Weights of a small mixture-of-experts language model, trained from scratch on English Wikipedia.
Size: 8 layers, width 192, vocabulary 4096, 43.2M parameters.
Below are experts of layer 4 (counted from 0) of a mixture-of-experts language model. Rows are named router (the router's row for the expert), down (a neuron's output weights, with its number) and show model dimensions 0-191. Each number is 128 + 32 x the weight over its row's rms, rounded and kept within 0 to 255.
After each expert's rows: a language model's description of what the expert responds to. This comes from a sample of Wikipedia text that the model never trained on.

# expert 40
router [185 136 130 100 165 127 120  73 128 186 116 136  96 138  60 168 156  89 128 145 128  95 155 151  91  96 165 131  75 121 136 173 175 201 109 145 121  58 120  77  41 106 129 143  98 100 153 172 163  62  95 139 221 121 168 129 134 118  99  83 115 164  96 112 132 169  61 101 112 117 105 162  85 135  84 104 162 133  76 113 126  85  80 119 120 188  78 114  92 105 118 105 135 114  75 136 121 150 118 133 128  97 174 102 112 113 123 133 128 187  90  89 128 146 174 127  83 167 135 121  86 124  92 190  91 144  95 117 133 110  81  99 130 142  92 146 160 125 110 105 144 153 126 117 137  81 174 149 146  98 157 129 132 153 110  48 114 158 118 117 160 110 147 123 168  70 118 185 145  94 127 173 112 188 130 137 117 132 133 160 148 118 148 174 154 103 119 144 179  89 136 109]
down0 [148 164 180 117 151 134 120  92 142 132 173 144 168 128 119 118 118  71  74 127 198 117 109 181 107 111 112 131 143 135 135 140 156 172  97 125  93 140 141  99 183 160 126 116 114 107 102  80 142 108 116  79 132 129 185  94 168 107 142  84 142 121 130 172 140 133 160  57 102 104 175 170 108  88 153 112  64  57 100  93  73 168  99 143 138 105 141 136 126  72  87 119 138  70 122 113 125 142 108 111 110 128 122 214 139 144 112  61  86 145  91 177 116 178  90  88 174 156  95 151  84 134 137 173 105 161 139  76 114  84 126 119  72 177 117 172 142 128 162  97 125 109 144 156 114 134 134  72 125 158  91  88  93 155 121 131 180  97 154  81 153 135 100 186 125 139 106 123 145 123  92 177 100 130 145 113 172 133  57  86 106 144 123 151 170 123  77 152 123 122 103  44]
Word-start prefixes. Opening pieces of words such as com, im, prom, pr, em, man and United, often in text on politics, elections and legislatures.

# expert 11
router [144 145 134 181 161 138 149  73 131 149 126 211 127 137 140 135 144 119 120 161 166 126 133 163 147 123 144 117  80 109 193 166 127 140 155 127 110 128 144 100  83 165 161 117 103  97 119 166 157 131  36 126 153 145 196 123  98 128 106 143 106 139 121 165 128 184 124 139 118 115 103 160 103  76  44 122 177 134 109  90 190 129 117 119 194 157 116 132 122 114  76  88 125  70 105 146 143 161 125 150 104 107 146  75 115 138 177 173 183 144 106  98 130 115 160 135  73 137  95  45  91  91  41 121 141 116 104 173 102 101 101  92 169 106 120 120 140 131  95 130 156  73 165  45 183  77 137 148 139  96 168 127 155 137 129  90 109 167 103  70 126 113 130 150 125  71 121 149 184 114 164 146 131 145 166 131  94 120 163 147 105 119 147 141 171 103 140  81 164 112 136  76]
down1 [ 96  81 119 181  99 154 131 182 161  66 149 142 155 132 169 160  97 117 170 130 133 152 112 116 140 129  71 147 151 193 106 155 129 108 148 147 143 110 104 133  41 164 117 103  81  61 111 137 140 133 151  54 164 142 137 110 140 129 194  97 200 173 113 142 160 130 206 113 121 148 117 144  86 134 138 116 110 183 157 119  66 136 116  85  91 166 135 112 179 151 141 163 118  81  76 170 129 142 141 114 169 170  70 127  78  74 140 142 104 167 183 200 122 156 124  91 134 149 190 141 144 153 169 116 103 145  82  82 144 164  96 156 119 101 119 156 129 128 121 195 159 141 139 120 111 133 114  93 182 112 154 148 158 103 151 130 142 109 107 151 129 106 146 108 125 121 168  66 171 113  90  81 108 117 124  93 145 102 170 178 137 140 162 134  90 174 155 110 167 150 103 177]
Inner digits of numbers. Middle digits inside years and large numbers, especially in tables and career lists, such as 19|9|8, 20|1|4, 25,6|8|0.

# expert 29
router [156 124 140 141 196 181 129  96 104 153 131 131  94 105 117 154 229 105 173 141 181 144 149 162 123 121 147  90 117 136 125 132 177 145 100 147 142 131 127  43 113 154 130 174  79  66 178 113 143  90 154 163 132 177 178  95 167 118  90 107  61 190 153 130 156 121 125 104  96  96  68 141 150 113 112 152 142 149 137  98 122 162  58  90 147 204  93  99 126 136  87 110 130 114 134 128  90 133 137 105 121 162 144 112 189 120 161 128 176  99 114  89 137 184 148  65 119 159 155 121  95 107 106 186 143 118  98 178 151  92  99  69 152 127  91 115 146 130 116 146 172 182 166 118 146  86 152 164  89  90 150 147 141 150 143 123  99  93  82 140 149 172 114 130 136 108 131 152 121 124 104 121 134 128 157 103 129 181 174 141  92 106 177 140 164  66  89 144 198 147 105  88]
down0 [134 159 183  85 156 171 143 174 120  66 119 135  92 156 136 102 165 142  93 108 174  97  88 123  74 129 129 188 166 169 143 136 107 174  77 155 149 119 136 148 139 150 132 135 110 166 149 155 170  85 206 175 132 102 107 129 136  88 168 168 112 168 145  80 138  61 106 133  80  58 171  84 131 123 132 127 151  85 119 152  95 133  73 155 158 151 100 118 132 104 135 152 126 223  86 100 157  73 133 120 161 135 156 119 125 134 148  85 176 166 108 134 142  92 146 100 104 169 146 151  99 147 136 119 150 129 115 150 158 164 103  56  82 146 188 105 111 142 161 129 184 118 152 108 119 124 134 132 165 115 117 166 155 132 109 115  55 158 148  78 168 163 108 105 113 184 141  88 119 162 122 179  97 152  63 137 123 100 120 151  91 100 106  79 169 126 181 162 148 123 184 140]
Subject pronouns and relatives. Pronouns and relative words starting clauses after a comma or conjunction in narrative prose, such as he, they, who, which, but.

# expert 28
router [126 104 176 157 184 152 107  87  98 158 167 151 116 125 122 151 164 115 124 179 173  95 180 127 114 170 115 134 170 167 139 150 136 174 103 106 109  78  83 126  55 123  88 140  72  97 166 168 175 115  98 124 167 107 208 117 142 137 133 127 110 110 154 181 133 172  83 145  93 139  98 173 126 125 102 155 147  69  96 103 119 113  66 128 132 127 123  93 148 109 106 137 137 119  92 134 159 179 125 128 177 126 147 103 218  93 151 188 146 160  98 125 153 157 113  68  92 161  86  91 126 107 137 169 123  91 151 151  94 122  97  60 167 147  89  93 162 135 105 107 155 127 175 112 159  87 131 143 122  49 134 138 134 159  88 102  81 184 123 135 118 137 159 139 165  86 149 152 137 170 147 126 128 151 144 106  73 162 118 150 134  61 151 146 145 111  82  84 166  88  84  74]
down0 [125 130  87 114  89 106 106 156 152 193 130 107 132 132  62  84 171 101 123 116 157 131  54 183  73 121 165  65  97 128 141 131 165 111 178 116 150 143 142 122 149 161  84 135 136 117 164 181 137 133 143  90  84 153 100 171 126 140 154 158 190 135 158 178 111 126 120 154 112 122 123 107 137  94 187 114 145 167 125 168  85 129 147  58 149 127 113 113 108 108  86 171 175  84 107 173 140  61 130 115 172 109 138 127  83  90 207 161 110 151 147 183 176 178 152  74 135 165 123 106 144  86 122 134 145 161  99  93 172 175 126 139 146  90  84  90 114 127 172 113  85 154 132  94 117 128 151 163 126 188  76  90 129 118 174 154 141 189 117 154 103 143  86 159 140  87 151 139 131 115 184 195 144 137 177 175 156 131 137  97 127 178 101 147  96 107 141  96 115 102  90 135]
Pro and chemistry pieces. The syllables pro and ro and other pieces in chemical, medical and taxonomic words, such as hyd-ro-therapy, mac-ro-phages, Methylob-ac-terium.

# expert 31
router [154 122 160 128 146 133 143  99  87 145 135 178 123  86 123  98 185 108 134 187 201 110 146 161  60 182 156 102 150 181 122 121 112 148 109 155 121 136  75 131  88 193 159 120 140 116 120 157 158 121 112 162 198 117 157 107 107  91  87 105 110 180 132 165 120 133  85 147  94  67 129 125 141 131  59 171 118 124  76 103 161 164 118  79 174 164 111  96 179 109  74  89 117 126 132 131 115 146 160 142  96  59 128 121 165 112 158 149 139 167  96  76 162 113 129  68 139 145 108  50 114 126 130 152 111 129  96 222 120  91  81 120 179  84 110 114 126  97 128  98 149 154 141 100 162 129 141 166 111  89 127 127 114 112 136  69  71 142 100 109 167 157 166  79 178 104 118 147 127 137 107 188 152 194 197 133  93 138 100  98 108 107 139 127 126 117 102 121 161 133 100 132]
down0 [101 115 123 133 146 124 159 128 125 117 121 107 113 196 112  95 110 128  73 174 128 107 148 116 115 127 136 125  77  77 142 137 129 170 158 130  64 203 164 124 111 107 129 123 170 123 161 153  85  68 175  82 172 131 130  95 131 109 117 143 136 117 121 149 206  85  98  79 145 154 123 122 146 141 147 114  95  30  98 146 116  56 171 113 155 140 160 143  90 171 129 132  99  96 167 103 169 115 122 123  63  34 156 188 111 173 108 174 146 151 118 183 106 166 182 162 147 156  85  81  94 128 101 167 172 109  84 117 122 117 107 151 104 160  93 121 149  93 113 117 131 117 148 155 123 101  74 122 137 181 184 113 147 103  96 152 146 184 134 183 107 123 171 160 153 155 102  90 178 184 140 147 140 142 154  88  68 164  90 158 153 116 107 143 131 161 113  91 126 158 123 139]
Second digit of years. Second digit of four-digit years, mostly the 0 in 20xx or the 9 in 19xx, as in 2|0|12–20 and 1|9|81.

# expert 39
router [120 137 142 116 181 153 192 105 116 193 159 156  71 130 117  99 188 118 143 202 159 121 121 118  88 182 145 102 104  99 125 141 136 125 102 141  47  89  57 103 117 149 140 110 119  73 157 138 142 134 147 139 148 114 151 135 112 111  61 110 103 176 145  96 133 157 147 116  75 166  67  98 145  82 103 158 121 111 118 111 159 175 133 132 212 182 142 112 166 116  98 109 115 136 108 106 121 107 114 153 127 124 124 134 154 171 211 174 130 165 103 111 112 194 121 141  92 138 104  68  87 124  58 160  70 110 131 116 109  85 137 108 132 137 138 127 122 125  90 124 145 120 178 100 137 120 124 169 111  85 142 143 156 176 118  49  98 159 137  89 120 120  85  89 213  86  77 119 147 112 116  96 149 120 119 130 100 149 115 113 116  83 169 154  92  56 125 123 151  75 136 145]
down1 [154 149  89 101  66  94 198 120 107  98 137 127 108 203 101 160 186 173  95 122 148 139  75 187 157 177 136  86 113  73 110 103  89  74 149 154 178 108 130 156 152 108 114 106  36 112 130 135  72 168 168 151 146 134 132 126 132 118 117 132  90 139 142 113  48 127 148 113 142 108 113 121 131 103 181 100 132 166  89 147  98  83 202 102 153 174 122 106 193 163 170 107 112 141  93 107 114 118 155 165 157 116 174  89 107 142 146 141 147  98 149 184 161 143  74 194 103 131 125  97  99 137 121 180 143 143 127 127 132 122 101 179 139  72 129 160  77 155 128 150 128 113 138 161  94 161 134  92 114 156 115 106  84 104  95 138 114 132 138 130 169  86  99 135 135 178  77  65 126 145  84 164 143 101 102 193 137 183  87 127 184 144 137 116  94 148 131 149 117 139 117 173]
Commas and closing punctuation. Commas and closing parentheses or quotes ending a clause, name or list item, often before and, which, but.

# expert 36
router [159 161 169 137 178 109 161 103  79 156 110 149  88  96 111 166 135 100 164 205 129  95 159 134 135 118 170 111 131 135 134 146 141 156  88 101  69  59 138 109  78 185 183 117 105 145 167 155 182 119  97 161 185 197 190 121 165  93  96  97  85 145  42 119  96 158 109 135 139 117 105 160 112  99 109 172 117 117 146  84 196 133  88 105 118 129 135  84 161 121 128 103 120 116  72 159 126 143 162  87 146 100 134  98 158  63 206 165 205 149  78 143 169 159 150 108 157 141 121  79 111 117  70 172 139 157  96 132 144 107 109  97 166 103 130 151 160 122 123  86 161 135 140  87 145  98 122 159 135 106 137 181 172 152 146 121 146 107 113 118 148 163 130 137 150  98 111 156 169 122 106 142 150 149 125 141  95 113 115 182  98 114 189 145 105  79 106  81 165  98 136 107]
down0 [120 130  94 147 134 144 125  67 170  76 152 162 152 114  77 109  96  90  67 157 131 132 148 138 148  87 106  85  95  64 166 156 139 151 140 152 154 175 215 129 145 113 124  83 133 117 184 108 102 136 158 135 122 150 115 162 157 134 110 134 152 133  83  50  90 123 107 153 120 150 142  76  56 143  88  77 132 111 168 107 134 136 115 126 122 164 126 127  66  91 111 140 166 128 114 136 101 142 131 126 115 181 125 126 151 168 101 186 109 135  68 117  93 137 179 124 126 170 157 118 109 101 138 141 144  80 127 140 109 144 156 122 141  92 169  64 207 180 221 139 142 170  88 157 152 110 115 183  76 137 138 152 140  92 162 224  86 120 155 132 110 166  74 112 149  97 102 104 149 142 171 113 158 145 130 102 157 133 153 101 183  67 112 148 133 132 108 138 130  94 160 160]
Music chart vocabulary. Words in song, album and chart text, especially Hot in Billboard Hot 100, plus song, Best, Top, Love and label names.

# expert 13
router [132 116 156 122 196 148 132  79  66 130 125 119 118  99 143 155 177 104 156 161 226 114 155 160  89 151 143 117 112 107 160 148 126 195 122 167  64 138  97  86  66 155 134 134  89  78 149 160 143 112  64 120 139 116 133 168 197  91  87  97 108 135  59  95  75 141  48 148 124 153  82 207 133 149 106 122 154 125 138 112 173 188 105 120 140 154 154  76 171 164  89 127 102 113 133 125  70 154 123 173 111  79 182 132 153 103 177 141 154 158  94 119 177 142  94  90 105 117 126 135  95 114 147 164  85 151 134 189 130  78 124 115 140  94  91 124 130 144 134 119 138 159 122 108 140 133 102 167 113 138 184 126 151 153 167  89 130 132 133 153 160  76  86 145 172  90 122 106 131 134 138 135 123 160 193  93 115 140 176 118 126 133 144 151 172 120 121 116 176  89 113  77]
down1 [146 141 167 177 132 164  73  86 144 117 134 162 155  70  89 150 153 109 165 165 105  70 124 125 190 138 136 134 174 140 114 122 192 103 130  64 143 100 110  28 181 129 153 150 113 121 176 146  80 151 145 192 152 184  85 126 123 129 126 162  95 134  97 134 155 106 148 118 211 134  85 132 157 152  75  96 152 143 182 157 129 124 131 104 105 138 115  86  84 117 165 140 156 114 125  90 112  97 101  84 135 143 135  71 118 140 113 143 159 140 117  93  89 147 151 138 144  83 106 137 143 100  56 134 122 191 126 102 127  57 146 139 138 124 168  90 198 134 118 167 147 146  94 164 159 143 147  99 132 125 152 121 100 115 112 103 143  89 164 121  84 161 151  30 130  90 197 150 131 137  98 133 153 125 134 165 106 190  62 140 142 137 142 109 140  94  89 123 105 163 142 156]
Leading digits. First digit of numbers, mostly 1 and 2, starting years, scores and table figures, e.g. 1992, 2009, 23, fraction numerators.

# expert 27
router [111 163 118 139 106 137 158  94  93 118 136 135  72 101 110 108 180  74 133 193 144  85 122 176 121 119 134  78 156 149 173 110 115 143 160 119 138 144 111 110 140 128 160 132  98 105 124 166 130 127 102 118 146 128 145  72 158 136 102  94 110 124  99 173 104 156 179 117  48 131  55 138 132  79  74 134 125  67 106 107 155 148 104  44 170 129 146  54 134 118  97  97 136 119  93 143 117  95 160 160 153  76 156 108 105  94 177 147 111 167  59  90 188 136 152 160 103 140  90 111 108 149 119 149 153 102 124 167 103  93 157  69 114 163  82 117 117 110 167 103 142 171 138  74 174  71 113 134 162  77 141 122 170 148 139 105 106 151  43 153 117 169 101 129 129 111 133 173 150 184 150 111 183 168 145 140 141 153 145  91 115  98 213 160 119 118 151 148 144 123  82  80]
down1 [ 96 128 104  92 140 127 183 102  75 139  87  80  68  97 161  97  86 132 100 152 182 159  79  89 107 135 100 117  82 104 124 128 113 156 140 125  97  60 121 176  80 110 157 133 132 129 152  97 103 191 140  67 121 125  91  97 131 141 101 125 142 203 140 134 100  97  80  40 122 133  78 160 137 136 110 180  74 151 142 109 157 110 188 165 124 152 119 155  87 188 116 111 174 158  86 151 138  79 101 134 103 113 130 123 150 122 157 136 142 140  92 129  98 153 119 158 107  98  70  82  84 120 166 105 156 131 163 203 134 160 138 166 160  79 127  95  89 138  69  60 141 138 123 128 134 163 131 183 172 167  98  82 132 126  97 113 130 131  93 131  82 137 170 199  97 106 117 142 143 165  84  99 151 159 171  74 151 112 121 115 134 149 133 131 150 128 185 157 172 144 139 119]
Mid-word syllables, role nouns. Inner word pieces like or, ar, il, el inside words (captor, horizontal, Bodil), plus role nouns such as character, daughter, role.

# expert 10
router [131  95 148  87 142 149 125 106 110 188 106 128 148 120 141 153 146  89 152 137 152 132 150 143  99 150 125  82 148 108 189 159 174 151  97  94 154 117 100  94 139 143 169 119 134 113 128 134 162 170 115 178 137 161 153 128  89 124 144  90 122 198 103 172 126 107 130 125  85 122 104 159  96 154  85 165 132 114 138 128 134 156 115  54 148 127 110  92 141 150  60  52 153  97  90 132 107 118 110 134 121 101  99  92 105 124 145  88 158 169  92 120 130 100  96  95  74 166 118  53  89 148 132 133  86 153  99 123 119 147 110  64 163 125  85  98 164 104 113  35 165 160 176 124 145  99 107 167 113 105 143 105 184 168  98  70 110 183 102 136 138 160 173  96 154 104 137 201 182 152 171 150 145 196 153 153  97 135 196 122 139  87 143 141 166 107  67  88 131 125 119  48]
down0 [146 169 116  77 142 135 157 190 119 127 157  84  69 113 202 136 155 147 141 150 143 121 174  81 110 100 140 118 127 156 133 207 131 122  61 117 168 117 156  98 158 175 137  79 111 116 101 158 136 154 150  53 139 115 137 153 122 128 148 119 164 111 100  64  81 108 155 141 149  93 174 159 146 131 116 148 147 114 162 180 111 192 138 130  89 173 118 146 133  69 133 141 107 137 154 157  50 100 195 132  92 113 172  96 153 143 113 104  78 126  65 162 115 105  87 102 140 130 114 118 121 170 149 131 109 111 123 158 174 117 157 161 141  98 136 141  78 101 122 125 152 159  88 100 115 137 124 136  89 101 143 100 111 147 170 164 103 108 163 130 111 110 133 142  89 141  89 114 132 115 125 134  33 203 115 116 180 160  83 119 124 151  53 145 143  64  62 173 103 187 146 114]
Word-initial stems. First piece of a multi-piece common word, right after articles or prepositions, e.g. ex-pense, b-assist, dep-icted, re-, con-, pre-.

# expert 38
router [178 133 171 117 197 129 171  86  59 174 157 166  98 126 129 108 175 135 139 131 131 114 166 129 122 121 128 100 126 133 164 153  71 143 134  93 173 133  86  93  87 156 139  84 119  86 170 161 151  77 111 153 123 135 151 139 136 159 116  99 106 170 131 149 150 161  82 144  80 117 121 211  74  95  93 144 150  94 110  86 152 160 102 107 132 127 120 115 149 167 116 111 112 151 121 104  76 124 167 135 100 101 178  76 110 112 135 174 164 138 105  84 120 150  96  91  39 124 137 129  87  91  75 170 135 141 149 166  92 119 122 128 141  47  93  93 143  88 133  78 117 128 160  74 147  80 129 158 128  89 135 110 151 158  99  47 145 130  82 142 156 103  87 181 151  98  33 151 112 126 137 106 147 133 137 173  94 109 130 133  50 119 140 122 129 156 109  84 139 125  73 107]
down0 [126 123 149 108 107 105 136 194 122  92  80  94  97 138  96  95 122 134 132 132 125  83 170 115 141 116 162  92 143 133 175 129 121 141 147 121 119 128 110 110 137 120 103 111 143 111 130 184 124 173 106 139 186 163 103 112 116 120 109 117 132 123  31 120  68 156 134 105 139 190  86 142 155 189 155 119 211 150 146  94 151 156 143 158 118 164 130 150 118 133  92 106 105 118 135 151 152 121 131 109 125  55 148 107  93 142 103 145 108  90 140 116 187 175 114 155 112 116  94 157 155  72 121 150  56 112  74 117 154 161  97 175 145  90 154  69 111 208  41  47  74 140  95  73 111 147 167 131 126  90 120 103 150 145 192 113 142 163 133 147 132  75  86 119  73 130 129 104 111 155 162  89 158 132  96 151 210 111 156 108 157 176 106 143 137 123 120  65 134 140 105  89]
Short consonant-vowel pieces. Mid-word syllables such as ag, ab, ig, og, ug inside words and names, e.g. c-ig-arettes, fl-ag-ship, invest-ig-ation, d-rug.

# expert 7
router [135 169 143  88 183 135 165  98  96 107 173 147 102 137 145 138 125  92 164 167 175 101 193 147 130 153  99  82  88 164 146 145 110 140  82 154 132 144  60 143 121 139 185 105  96 109 151 175 110 124 115 142 187 135 156 136 121  87  82  84  99 179 148 157 175 131  85 151 104  96  96 139  92 112 133 186 117 135  94  81 140 110 127 119  88  94 139  90 139  74 161 106 156  96 105 136 123 137 164 123 143 111 138 161 176 136 157 192 179 150  72 103 100 155 120 122  82 161 146  99  76 127  77 139  95  95  74 203 103  60  87  70 123 139 113 111 134 125 108 128  95 124 156  96 118  75 143 147  64  67 109 127 132 151 149 124 123 138  95  96 166 134 158 105 108 111 125 187 179 186 131 182 153 143 177 121  82 151 129 144 119 117 187 142 174 177 114 100 154 113 163  86]
down0 [184 134 101 144 114  69 124  82 129  78 162 148 156 100  77 122  91 133 155 102  60  92 146  99 114 144 193 148 129 116 112 140 133 122 115 121 102 124 123 105 108 108 128 109 151 112  97 116 178 163 138 101 170  68 125 142  93  88 151 122 120 155 180  95  98 180 199 149 134 104 145 134  82 151 115 102 175 150 156  99 100 138 124 100 146 150 146 156 114 114 172  80 120 140 156 166  97 130 134 108 192  95 126 132 122 140 130 147  98 151 209 137 187 134 165 135 150  73 176  99 208 110 100 155 117 187 132 156 138 128 108 140 126   0 148  86 115 144 156 135 111 130 108 130 129 106  98 160 178 118 132  78 133 116 123  73 128 110 137 183  92 196 172  99 130 134 127 137  95 144 195 143 146 158 114 152 154 118  84 141 134  66 159 183  69 148 108 123 130 131  79 128]
Determiners and possessives. Articles and possessive determiners opening a noun phrase, mostly after prepositions or verbs, such as the, a, his, their, its, this.

# expert 8
router [148 101 125 161 218 166 149 121 119 135 141 214  70  96 124 168 146  82 153 130 170 120 116  87 163 150 122  90 157 138 189 143 146 223 100  92 142 118 143 123  72 144 168  92 107  93 110 141 180 128 116 132 158 167 183 134 177 124 111 111  97 158 110 164  98 110 111 171  87  62 129 161 120 113  93 161 186 108 148 130 125 161  96 127 160 139 175  94 146  98  63 100 117 104 152 152 109 124 121 127 106 114  92  72 152 124 114 182 151 109 157 122 177 159 135 115  90 163 100 143  91 139  50 159  80 117 135 166 113 106 113 187 135 124 151 125 132 146  89  96 146 180 141 132 169 105 144 134 102  83 146 186 156  94 146  68 112 137 107 134 194 141 149 108 145 116 123 166 139 120 160 128 169 146 140 136 103  98 177 152  80 102 209 165 104 135 127 121 133  91 157  85]
down0 [130 144 138 112  97 123 106  74  64 145  99 184 173 139 166  96 188 141 119 119 102 102 156 133 116 131 122  66  98  76 134 114 139 185  89 125 128 127 212 117 117 155  71 154 170 103 137 141 138 165 144 165 148  58 195 106  81 208 169 127  86 114 108 125  96 131 135 136 125 130  58 113 172 104 152 150 157 134 103 122 108  89 196 140 108 118 150 136 112 170 112 154 116 122 157 160 148  94 110 118 179 172 120  75 149  66 109  97 145 134  68 135 126  67 102 121 111 151 177  70 171 128 157  42 147 127 116 158 182  96 129 103  98 174  97 118 158 106 155 136 110 143 164 118 135 142 123 112 132 150 135 144 142 117 144 150 100 158 135 130 109 117 133 192 150 125 186 131 126 165 114 120 180 197 127 115 124 133 143 200 176 114 153 110 136 134 169 112 156 186 116 191]
Auxiliaries and copulas. Verbs and function words after a subject or relative pronoun, such as was, is, has, to, not, also, and adverb endings like -ly in largely.

# expert 4
router [104 121 141 163 157  99 101  91  66 169 153 144 106 103 115 108 153  74 137 165 142  81 154 112 143 103 162 144 139 112 158 182 142 147  80 161 149 117 124  92 100 165 153  83 109  72 146 173 172  89  37 125 193 110 149 131 108  57  74 157  92 230 132 124 137 164 134 110 136 141 103 175  73 135 105 138 176  97 112  88 169 178 147 116 100 134 150 111 147 128 134 102 112 121 106 143 142 150 122  93 135 136 130 144 133 119 129 123 110 128 103  87 167  79 142 133 152 116 103  73 117 119 106 140  97 134  79 175 120 103  98 145 152 106  49 125 108 102 121  87 154 178 184  90 215  80  89 146 114  90 126 127 141 132 104 101  56 149 121 130 181 110  99 149 169  91  79  85 146 123 137 109 182 156 127 145 111 167 140 161 130 135 151 143 135 122 101 114 199 106 123  60]
down0 [106 102 169 132 130 154 131 147 125 121  86 155  72 108 147 182 129  81 118 168 126 138 115  65 132 118 140 154 161  97 100 128 137 102  78 175 136 119 171 102 139 100  90 101 186 110 113 127 123 118 156 201  77 104 151  84 129 163 129 179 140  97 135 157 180 139  81  63 160 106 124 165 126 135 119 159 143 113 146 148 154 175 127 145 133 155 130  59  97  77 157 143 144 127 193 149 191 141 105 182 127 156  87 141 215  79 177 167 116 119 141 162  87 102 114 147 140 118  91 134 140 194  88  75 111 185 138 134 110 163 115 136 161 154 168 104 125 165 156  94 180 140 147 107 155  52 147 168 143 130 105 133 138 104 169 147  80 135 185 120  55 128 130 144 112 137 105  89 210  88  89 135 133 100 127 131 129 140 191 131 120 155 117 135 139  91 154 115 190  94 165 140]
Surname second pieces. Second word pieces inside personal and place names, often after a single capital letter, such as L-ew-is, Mc, Har; also non-Latin script bytes.

# expert 18
router [169 106 172 143 161 169 143 110  62 137 135 151  94 126  99 162 142 107 141 185 161  96 124 115 149 151 159  90 136 166 137 126 137 134 124  85  64 131  89 158 137 147 129  86 149 117 175 184 132  51  93 167 143 118 173 163 159 110 145  92 109 169 102 134 109 182  74 139 119 101 121 139 131  95 103 147 162 154 119  65 181 144  97  45 176 174 140 128 152  99 163  65 136  72 116 119 108 129 127 137 156 119 102 115 128  88 128 102 144 151  56 101 172 113 147 148 109 108 115  57 163 101 115 163  69 120 152 151 129 152 107  64 129  56  61 142 137 148 111 131 145 155 111  81 136  90 127 132  84  85 124 114 174 138 150  72 119 170 117 169 173 132 171 123 167 116 116 128 163 152 135 182 128 156 124 110 148 123 179 170 108 108 170  97 137  73 158  67 157 105  76 107]
down0 [ 62 147 145 108 110 113 189 118 127 171 202  63 163 165  68 143 142  85 151 184 103 119 114 145 151  98 133 145 109 142 137 152 140 171 171  97 135 185 167 148 191 119  89 163  75 178 160 177 131 104 122 127 103 115 108 126 161  61 132 118 105  94 152 108 136 164 118 110 130 142 182 139 110 132 148  53 151 109 158 112  48  77  99  96 169 176  94 110 124 135 123 126  79 140 122 116 128 116 133 147 175 133  69  86 155  95 109 143 108 154 109 166 196 138 140 140 153 138  80 111 157 151 138  68  98 117 127 103 160 113 141  48 117  67  98 167 147  95 133 136 163  97 105 141 148 155  90 193 152 182 130  67  80  99 116  74  98 142 146 176 169 142 153 182 111 141  93 114 108 130 125  83 155 140 138 121 112 153  97 141 131  87 151 153 112 160 125 142 120 170 131  96]
Locative/temporal prepositions. Prepositions and adverbs opening place or time phrases, mostly "in" before years or places, e.g. in 2005, In peacetime, located south.

# expert 15
router [118 138 182 124 157  97 106  79 143 162 125 141 143  96 129 133 143  87 157 160 162 127 116 143 127 156 158 145 119 113 136 147 112 106 129 136  95 165  94 159  97 167 122 121 100 100 107 164 139 165  89 201 193 195 153 129 155 104 132  82 104 160  87 137 174 147 143 139  69  67  59 158  55  83  81 138 148 147 118  66 147 125 109  46 132 145 131 121 154  90 167 145 154 113 111 182 112 141 125 164 125  71 132 135 180 121 152 109 130 167  82 113 170 176 130 168  52 133 143  82  98 111 115 172 112 159 144 204 140  85 122  79 145 127 130 105  94 147  98  97 122 165 140 115 179 119 149 149  82 119 131 118 125 197 146  66  97 132 125 138 131 136 147 120 180 100  74 152 118 151 124  87 136 174 171 122 150 147 179 159 141  85 160  98 134  62  98  78 179 135 109 127]
down0 [151 152 179 188 144 161 116  95 162 168 189 130 179 159 109 186  58  50 174 111 154 127  85 149 102 139 141 160 115 131 140  87 134 122  95 186 145 125 143 130 128  49 133 134 170 157  57 110 106 127 128 166 121 130 165 134  88 108 158 143 111 100 112  84 120 112 155  96 116 131 124 126  79  89 146  87 114 161 161  89 135  47 150 107 146 216 118 158 145  77 114 112 116  98 127 102 142 106  93 123 184  99 132 129  86 172  87 163  75 169 160 126 185 146 187 122 105  83 122 144 157 182 184 172 100 103 135 181 105 105 138 192  85  80 145 124 150 118  89 105 146 117  80 135 113 116  97 144 107 133  97 133 121 116 128  91 119 102 173 121 139 140 148 108 115 161 125 108 106 155  48 112  99 130 109 142 105 118 118 173 153 116 154  81 113 140 161 170  90 121  78 104]
Word-initial L and clusters. Word-initial L, l, V, E and consonant clusters beginning a word, such as located, Landing, sporting, flight, all.

# expert 17
router [116  99 146  84 174 170 111  68 115 168 116 162 113  54 122 103 152 117 120 156 129  63 184 104 117 161 159 124 105 108 150 183 145 111 107 158 117 143 149  84  77  94 143 188  96  96 158 192 155 114  72 141 154 122 146 143 144 132  87 140  91 138  81 112 157 138 133 126  65 117 117 122 105 139  93 190 131  94 135 145 132 168  94  67 181 154 141 135 134  80  92  87 149 152  65 155 122 161 150 132 103 123 184 165 167 161 107 151 152 185 128  62 136 119 118  79 118 128 118  73 115  81 101 137 169 173 129 122 119  93 111 110 171  99 106 104 140  86  95 121 170 166 122 144 138  83 157 112 145 116  99 148 174 142 147 115  77 143  87 138 138 132 105 146 141  55 119 127 204 148 161 198 164 139 170 180  77 129 125 191 138  80 150 175 161 121 147 129 135 112  94  97]
down1 [171 204  77  92 165 142 133  61 164 165 140 145 157 163 145 155 133  75 125 175 108 125 126 200 139 117 120 146 108  83 155 106  98 137 109  55 167 102 183 150 131 137 126 157 102 162 108 142 130 163 151 157  98 133  98 133 136 138 119  64 115 106 106 169 145 165 147 107 134 115  92  96  99  96 146 183 177 166 156 162 132  81  93 105 150 159 126 120 125  91  64 168 114 129 149 144 114 108  84 114 133 176 156 172  88 125 112 179 168 125  76 133 102 148 148  97 111 192 163 160 190 122  90 181  79 156 165 161 127 149 101 120 148 171 162  99 141 117 111 154 101 127 161  57 143 134 116 156 112  98 197 165 152 151 150 129 119 122  56 134  60 129 130  88  85  95  72  90 138 142 170 144 143 130 140  88 131  92 117  87 122 175  52 114 135 135  77 136 138 118 119 146]
Mid-word syllables. Word-internal fragments after an opening consonant, such as ol in Tolkien, im in timber and criminal, qu, requ, val.